Weights of a small mixture-of-experts language model, trained from scratch on English Wikipedia: 8 layers, 85.2M parameters.
Below are experts of layer 3 (counted from 0) of a mixture-of-experts language model. Rows are named router (the router's row for the expert), up (a neuron's input weights, with its number), down (a neuron's output weights, with its number) and show model dimensions 128-255. Each number is 128 + 32 x the weight over its row's rms, rounded and kept within 0 to 255.
Before each expert's rows: a language model's description of what the expert responds to; "comes after" lists some tokens at least twice as common just before its tokens as in all text. This comes from a sample of Wikipedia text that the model never trained on. Tokens count by the router's weight.

# expert 16
What it handles: Single digits inside coordinates, times, measurements and long numbers, such as 37°20′24″, UTC+9:30, 1,422 mm.
comes after: ".", " ", "1", "′", "°", " ("
router [ 28 114 122 149 149 133 147  72 118 135  97 163 146  85 133 115 124 123 149 154 108  68 147 135  71 146 134 125 136 107 155 160  95 177 123  92 100 153  72  92 121 124 134 144 144  53 177 133  97  97 108 119 121  88 141 118 128  98  43  82 167  97 120  91 147 140  98 172 123 119 122 111  43 151 125  93 141 163 113 127 117 168 116 109  81 121 143 145 119 132 144 135 145  99 121  55 116  95 136 129 138 122 123 152 150 122 138 130 105 159 135 109 164 141 115 195 167 100 143  94 210 157 191 112 134 134 125 130]
up3 [133 101 158 132 120 162 163 145  58 178 203 103 116 110 106 181 107 130 140 139 110 146 171 117 154 103 138 132 138 120 145 102 168 200 122 170 145  82 117 148 160 158 201  99 128 142  60 129 118 127 158 111 115 103 144 166  61 166 114 136 122  92 152 108 137 136 113 127 153 124 135 164  86 190 161 174 114 189 163  69 181 161 104 131 151 196  97 177 105 127 170 132  91 158 100 150 141 108 161 118 126 179 132  38 137 121 136 103 142 108 186 123 175 126  71  98  71 231 148  97 116 163 110  89 112  92 181 132]
down3 [150  86 100  28  78 125 113 119 101 136 148 150 132 105 109  84 130 132 123 113 107 131  80 146 127 160 116  99 118 136 126 104 184 169 160  79 130  90 104 140 148 146  98 150 146 119 172 166 181 118 136  82 133  66  85  88 110 148 164 107 166  92 106  80 111  84 115 138 142 172 108  98 117 111 115  90 133 115  76 204 114 119 137 126 140  85 136 185 164  98  55 128  68 107  73 118 125  86  76 165 124 160 180  39 116  93  81 114 152 142 161 113 114 104  82 139 110 135  78 117 101 148 135 114 174 173 120  97]
up4 [129 144 117 146 136 143 142 117 110 113 120 137 125 100 212 143 148 127  96 152 117 169 142 159 171 118 107  98 137 138  87 176  93 127 179  93  73 135 122  99 109 113 136 150 122 188 118 136 147 129 162 127 176  70 121 116 154 110 167 143 153  96 110 126 124 116 147 138  90 118 129 189  91 143 133 167 112 137 104 195  82  65 178  99 105 156 107  97  97 150 111 125 163 154 141 117  90 158 120 118 149 107  90 180 138 144 112 171  96 155 176 161 113 137 122 203 158 111 159 128 107 160 154 124 132 153 109 139]
down4 [158 123 166  98 130  90 117 138 122 133 120 161 125 130 110 114 129  98  85 102 154 127 104 138 148 133 161  90  99  98 125 150 120 146 107 118 101 116 179 146  68  93  89 124 160 144 159 159 124  33 133  98 143 126  60 115 166 105 118  63  89 158 136 117 165 133 125 110 144  89 169  68 190  71 107 127 107  75 149 114  76 119 126 137 105  94 133 110 170  71  91 176 123  98 132 123  92  96 136  86 108 114  98 116 137 167 164  89 175 131 143 103 175 128 163  89 133 107 126  95  94 114 177 115 118 126  40 155]
up5 [121 174 155 206  87 189 156 136 113 111 104  96 186 153  38 164  75 129 111  73  62 186 116 136 126 183 194 131 127 159  91 115 139 101 127 123 139 175 145 108 119 122 167 138 118 101 107 176 194 122 103  87 144  96 106  83 134 119  66 181 126 132 143 133  94 155 150 159 163 155 120 133 105  98 121 162 139  83 111 182 167  74  44 186 132 102 136  81  85 143  91 173 127 125 118  85 173 108 100  94 105 155 130  92 123 166 142 107 118  83 111 151 132 138 134 164 117 110 120 122 142 127  78 137  90 150 161  93]
down5 [172  94 182  55 164 134 113 157 155 115 103 119 151 173 176  98 144 118 108  77  89  93 129 114 139  62  89 115 163  80  91  86  85 142 116 123 118 130 151 193 133 151 143  89 160 136  76  88  73 124 143 173 102 127 169 143 135 158 189 141 147 163 130 129  89 137 144 148 151 137  99 130 176  94 190 125  89 131  91 144 135  73 148 143  79 120 164 144 169  49 119 171  88 161  46 140 153  94  78 144 121 116 168 113 106 156 105 130 105 170 107 126 157  74 151  82 117 149  89 140 106 138 148 142 113  85 119 103]
up6 [134 101 253  62 102  90  82 119 115  92  94 138  93 128 141 101  98  83 171  96  91  98 148 147 187 162 101 176  94 123  89 137 151  85  59  76 109  87 117  99  99 114  86  18 138  94 198 101 114 131 143 114 154 182 146 134 149  88 147 111 124  65 115 123 121 151 138 125  93 117 147 154  47 116 152 109 100 123 150  79 123 122 151 129 162 132  98 149 137 113 167 126 115 152 155 105 181 123 129 113 112 121 131 118 142 131 114 101 106  92  65 103 105 113 124 111 144 108  98 179 160 139 112 160  92  62 114 149]
down6 [109 206  97 183 162 136 133 131 160 157 148 127 139 153 148 104 119 138 117 197 134 134  69  75 114 159 172 147 138 113 103 109 179 160  99 109 142 152 109 118 104  71 148  99  91  86  52  41  82 164 131 175  98 150 118 136 141 138 158  90 112 110 167 124 136 129  71 152 159 134  99 142 135 139 141 118 159 146 115  58 148 128 117 146 162 175  92 133 176 129 167 135 108 158 139 127 111 181 125 143 131 153 149 131 170 161  43 182 100  99 138 112  98  70 112 101 140  89 140 101 101 104 124 164 143 122 176 174]
up7 [120 157 174 138 134  86 118 115 108 181 132 102  89 162 145 151  95 137 147  88 146 114 156  71 143 119  94  97  89 140 132 115 120  71  68 134 107 101 110 132 174 119  70 129 129 127 129 128 139 181 147 163  90 116 168 144 106 111 159  92 143 144 156 130 129 155  98  45 147 149 148 115 145 154 122 177 155 106 199 187 126 132  47  61 142 114 136 149 129 145 108 134 123 101 115  55 132  75 105 172 161  99  94 162 141 102 129 109 116  99 185 130 107  68 101 152  90 108 106 110 110 105 109 138 113 137 103 136]
down7 [120 142 126 104  82 144 146 115 107 154 205  83 120 108 177 149 144 128 117 113  65 128 185 145 199  98 116 166 100 177 112  91  84  77 128 112 128 111 130 128 111 133 158  97 109 186 169 182  79 136 160 149 100 148 103 112 115 124 134 189 146 182 131 173 159 139 110 117 173  94 139  93 146  90 184 119 116 156 104 202 155 119  98 122 129 110  71  77 118 147 156 161 134 126 137 124 107 115 173 133 153 157 159  79 120 151 122 161  78 116 148 137 136  85 126 149 127 125 138  96  83  66 119  88 133 161 129  90]
up8 [132  89 131 201 112  92 130  82  88  96 114 127 128 158 171 127  80 153 109 144 167 135 173 129 146 181 127 129  99  81 140 157  70  83 148 156 150 126 182 102 159 113 149 122 160  69 160  95 153 190 151 141  84 123 128 144 125 121  95  76  73 132  71 107 119 129 177 117 150  54 141  79 145 124 104 104 150 120 144 156 137  82 166 116  81 105  77 136 144 116 163 105 122 161 112  94 119 169 159  87 178 129 117 134  68 149 143 157  74 124 159 123 127 181 137 157 157 137 109 126 106 102  66 128 210 126 137 161]
down8 [139 137 115  84 154 112 150 186 116  25 114 126 156 154 125 113 106 123 163 123 130 105 113 124 134 109 160 125 116 110 139 140 103 181 130 171 163 178 133  98  85 111 109 159 124 149 113 173 128 148 139 113 147  72 133  87  95  80  76  89  91  90  91 106 104 130 122 123 155  96 172 153 155 145 147 127 116 146 127 110 110  71 134 167 134 120 138 114 104  92 114 112 141 177 217 143 103  96 120 142  92 120 122  92 143 198 101 190 113 114  74 160 108 145 173 126  88 148 156  96 118 142 142 109 115  84 117  99]
up9 [142 178 176 127  20  88 114 145 109 129  48 141 162  63  84  80  65  96 110  90 163 170 157 127 123 100 123 131 114 110 152 112  55  86 139 137 140 124 110  96  98 134 101 119 127 156 147 116  71 122 143 167 116 116 131 105 141 114 115 134 210  93 160 122 133 116 200 101 148 103 141 120 166 102 174 172 149 154 103 142 166  67 129 107  97 151 121 112 143 131 106 149 123 148  77 171  92 108 146  65 132 116 145 123 155 180 128 151  89 127 182  95 140 172 122 137 104 130 121 120  74 156 136 134 134 128 174 134]
down9 [ 90  98 133 206 198 118  79 168 135  69 128  34 138 130  77 144 148 146 116 159  99 134 113 144 183 116 137 114  96 143  87 156 220 114 134 164 127 117 174 151 143 151 140  96 142 126  87 133 121 103 143 117 141  91 181 170 147 100 159  83  61 115 108 200 120 103 192 145 151 164 102  96 136 109 135 103 126 125 112 123 139  84  77 161 133 103 171 158 191 125 139 126  90 103  83 183 153 103 115 126 149  41 144 166 100 121 103  93 126 125  93 133 114 139  92 127  96 155 105 123 145 102 134 158 210 115 146 113]
up10 [119 104 103 162 137  93  96 160 122 132 140 140 119 111 150  89  56 135 136 104  90 148 105 123 164 156 150 151 126  80 168 155  88 177 170 115 132 170  86 140 208 111 133 138 108 153 128 106 100  92 133  75 139 168 122 186 168 117 156 130  63  99 180 134 147 120 111 130 134 172 113 141 142 170 120 156 120  83 214 133  91 187 104 172 120 117 154 155 134 141 178  96 135 126 106  98 145 126 156 147 144 135 149 131 131 214  80 117 136 125 120 114 185 127 174 114 121 164 173 120  86 131 125  79  97 158 102 167]
down10 [154 130 146 117 114 177 125 119 176 143 172 143 137 146 101 155  93 108 148 138  82  80  96 125  82  91 130 122 185 157  56 166 137  92 154  74 102 134  96 116 139 143  97 105 132  94 110 115 169 153 115 157 105  93 103 100 132 113  91 151 183  78 124  54 119  84 117 129 131 173 126 135 153 134 136 154 158 120 125 189  97 137 116 156 105 173 154 135 179 152 129 120 127 137 147 146 147  59 122 199 107 132 133 132 151 119  71 147 111 149  61  75 133 166  70 136 103 172 168 151 140 159 126 133 141  95  63  77]
up11 [149 167 158 146 204 163 152 111 170 172 113 180 135 128 203 114  88 127 145  94 125 141 151 116 167 144 128 144  83 111 109 126 142 168 110 111 103 163 134 134 172 123 114 133 112 134 160 179 140 109  98 173 169 117  93 108 125 111 106 171  90 128  83 162 130 147 153 156 106 160 113 126 175 124 144 129 126  83 142 107 161 132  84 189 137 111 121 147 150 117  64 115  91  88 130  41  90 169  87 153 128 140 141 164 111 165 121 156 120 128  92  50 159 117 154 145  84 138 149  67 107 125 165 124 131 136 140  92]
down11 [135 154 155  87 132 187  68 105 124 112  63 113 143 138 125 134 143  97  72 143  91 143 117 101 147 157  91 217 105 121 138 168 125 128 148 150 118  86  53 168 123 147 150 133 108 131 140 167 161  99  98 123 203 127 162 131 106 157 192 138 108  75 130  78 207  66  84 208  80 162 142 137 170 164 127 126 116 140  93 132  84 137 110 148 115 123 121 108 130 138 151 159 148 125 135 159  97 146 171 155 135 118 148 103 104 116 116 146 131 136 130 107 134 109 133 146 139 122 154 136 188 125 167 126  85 127 135 108]
up12 [ 67 122 117  96 146 163 137 120 111 171 113 105 147 155 123 129 124 138 120 110 141 111 198 150  69 126  98 129 157  97 115 149 135 158 134  74 126  89 159  94 173 147 105 175 171 113 166  91  94 133  84 147 133 117 118 151 144 163 131 118 105 143 148 108 104 168  94 110 158 134 137  86 138 118  98 106 108 153 130 171  77 163  99 113 171 185 143 164 150  88 157 163 169 146 161 121 171  72  90 178  91 129 102 113 111 162 124 138 119 120 103 121 206 178 112 164 191 181 121 145 119 141  98 119 133 102 135 124]
down12 [159 166 169 104 134 183 145 129 155 117 104 138 116 188 181 159  99 103 111 165 111 138  82 164 187 131 109 194  91 138 122 137 133 118 126 173  98  78 130 152 152  79 111 128 124  98 125  78 187 118 157 117 111 116 180 141 191  97 213 152 131 149 153 170 159 153 104 120  46 198 171 145 125 122  85 125 124 113  91 145 151 141 169 102 124 116 149 174 100 109 152 111 107 113 160 172 109 133 121 142 104 146 130 180 185  55 155  99  92 166 100  82 101  96 130  79 137 138  39 157 160 134 192 119 102 146 144  79]
up13 [135 174 133 142 113 164 123  45 129 163  90 137 159 102  99  95  76  93 152 173 155 156 146 108 118  92 109 112  50 156 181 163  81 128 142  89 114  94 165 119 107 162 171 132 107 187 106 120 135 168 174 151 140 117 124 111 117 109 123  94 108 166 107 126 213 151  64 160 128 139 132 130 103 184  90  68  85  94 130 183 186 211 173 105 137 121 101  85 140  96 194 154 139 108 143 124 102 125  82 100 136 115 138 148 126 106 129 182 161 189  85 144 123 143  92 156 104 169 111  94 134 115  59 175 170 123 147 154]
down13 [140 189  62 118 109 147 139 152 144 103 142  91  67 132 115 156  96 144 120 103 135 152 123 161 135 130 123 149 148 163  77 143 115 183 132  92 124 122 124  69  66 196 110 145 140 140 140 150  92 108 100 118  95  98 109 107 164 137 111 111 101 125 105 136 159 188 122 114  95  75 186  94 171 100 156 112 100 104 165 176 140 121  93 157 166 174  92 172 137  61 153 124 174 124 105 177 131 128  42 161 172 172 103 133  82 196 187 111  51  79 106 155 149  79  99 100 101 138 125 120 157 133 161 161 106 151 121 109]
up14 [ 85 121 102 159 136 151 135 155 160 131  94 158 172 188 122 125 144 113 198  85  86 121 196 143 142 137  84 187 106 123 101  98 134  93 117 139  70  96 123 206  53 148 124 117 152  64  85 129 151 100  81  71 142 105 138 158  34 152 154 140  91  95 156 111 137 138 111 162 203 107  90 130 113 135 113 133 147 152 134 116  95 107 102 124 140 145 121 119 163 156 112 118 155 157 137 145 117 160 131 175 187 166  99 134 160 101 110 113 151  66  65 187 133 129 126 139 179 103 156 147  59  93 194 147  75 114  80 184]
down14 [177 135 120 108 126  92 112  98 201 141 131  71 130 121  76 144  89  92 121 132 124  90 152 163 134 120 156 128 156 143 149 195 157 166 156 105 198 132 102 119 135 119 147 161 154 117 128 117 164 126 125 200 113 125 171 169 150  89 141  97 121 134 116  94 135 169  87 170 136 114 100 127 171 109 111 124 121 174 146  90 113  83 189 106 106  81 109 102 148 109  80 136 152  98 175 137 193 109 189  97 162  99 140 108 136 164  45 187 216  87  51 106  60  73 143 108 117 115 102 104 151 180 137 124  97 103 108 101]
up15 [106 152 113 115  98 133 115  96 137 114 183 109 126 121 160 134 148 174 115 102 102  99 152  98 147 159 148 121 107 161 156 138 168 140 151 139 110  82 105  87  96 140 163 125 111  99 128  86  86 178 178 135 113 153 112 149 105 122 127  96  86  87  36 154 127 161 140 132 115 131 122  82 129 139 169 100  70 134 188 111 120 120 145 104 140  77  90  95 115 152 143 151 155 121 136 132 141 176  60  89 119 141  93  99 132 158 104  98 166 114  51 115 114  87  77 106 143 104 120 147 164 117 190 141 187 135 124 160]
down15 [137 147 111 140 167 127 198 152 104 123 176 127 141  76 137  91  82 139 161 124 145 178 162  97  95 124 131 146 153 139  51 180 134 104 113 128 129 133  95 118 118  99  84  70 126  93 103 128  82 145 165 179 154  92 161 145 175 149  94 136 132 159 111 105 159  68 142 146 154 140 156 120 154  97 103 145 127 142 158 108 126 102  54 147  97 145 148 115 156 113 128 109 107 141 141 138 108 169 122 133 136  55 112 138 181 128 192 110  92 181 172 156 105  90 116 182  74 154 121 112 107 147  74 208 109 120 149 104]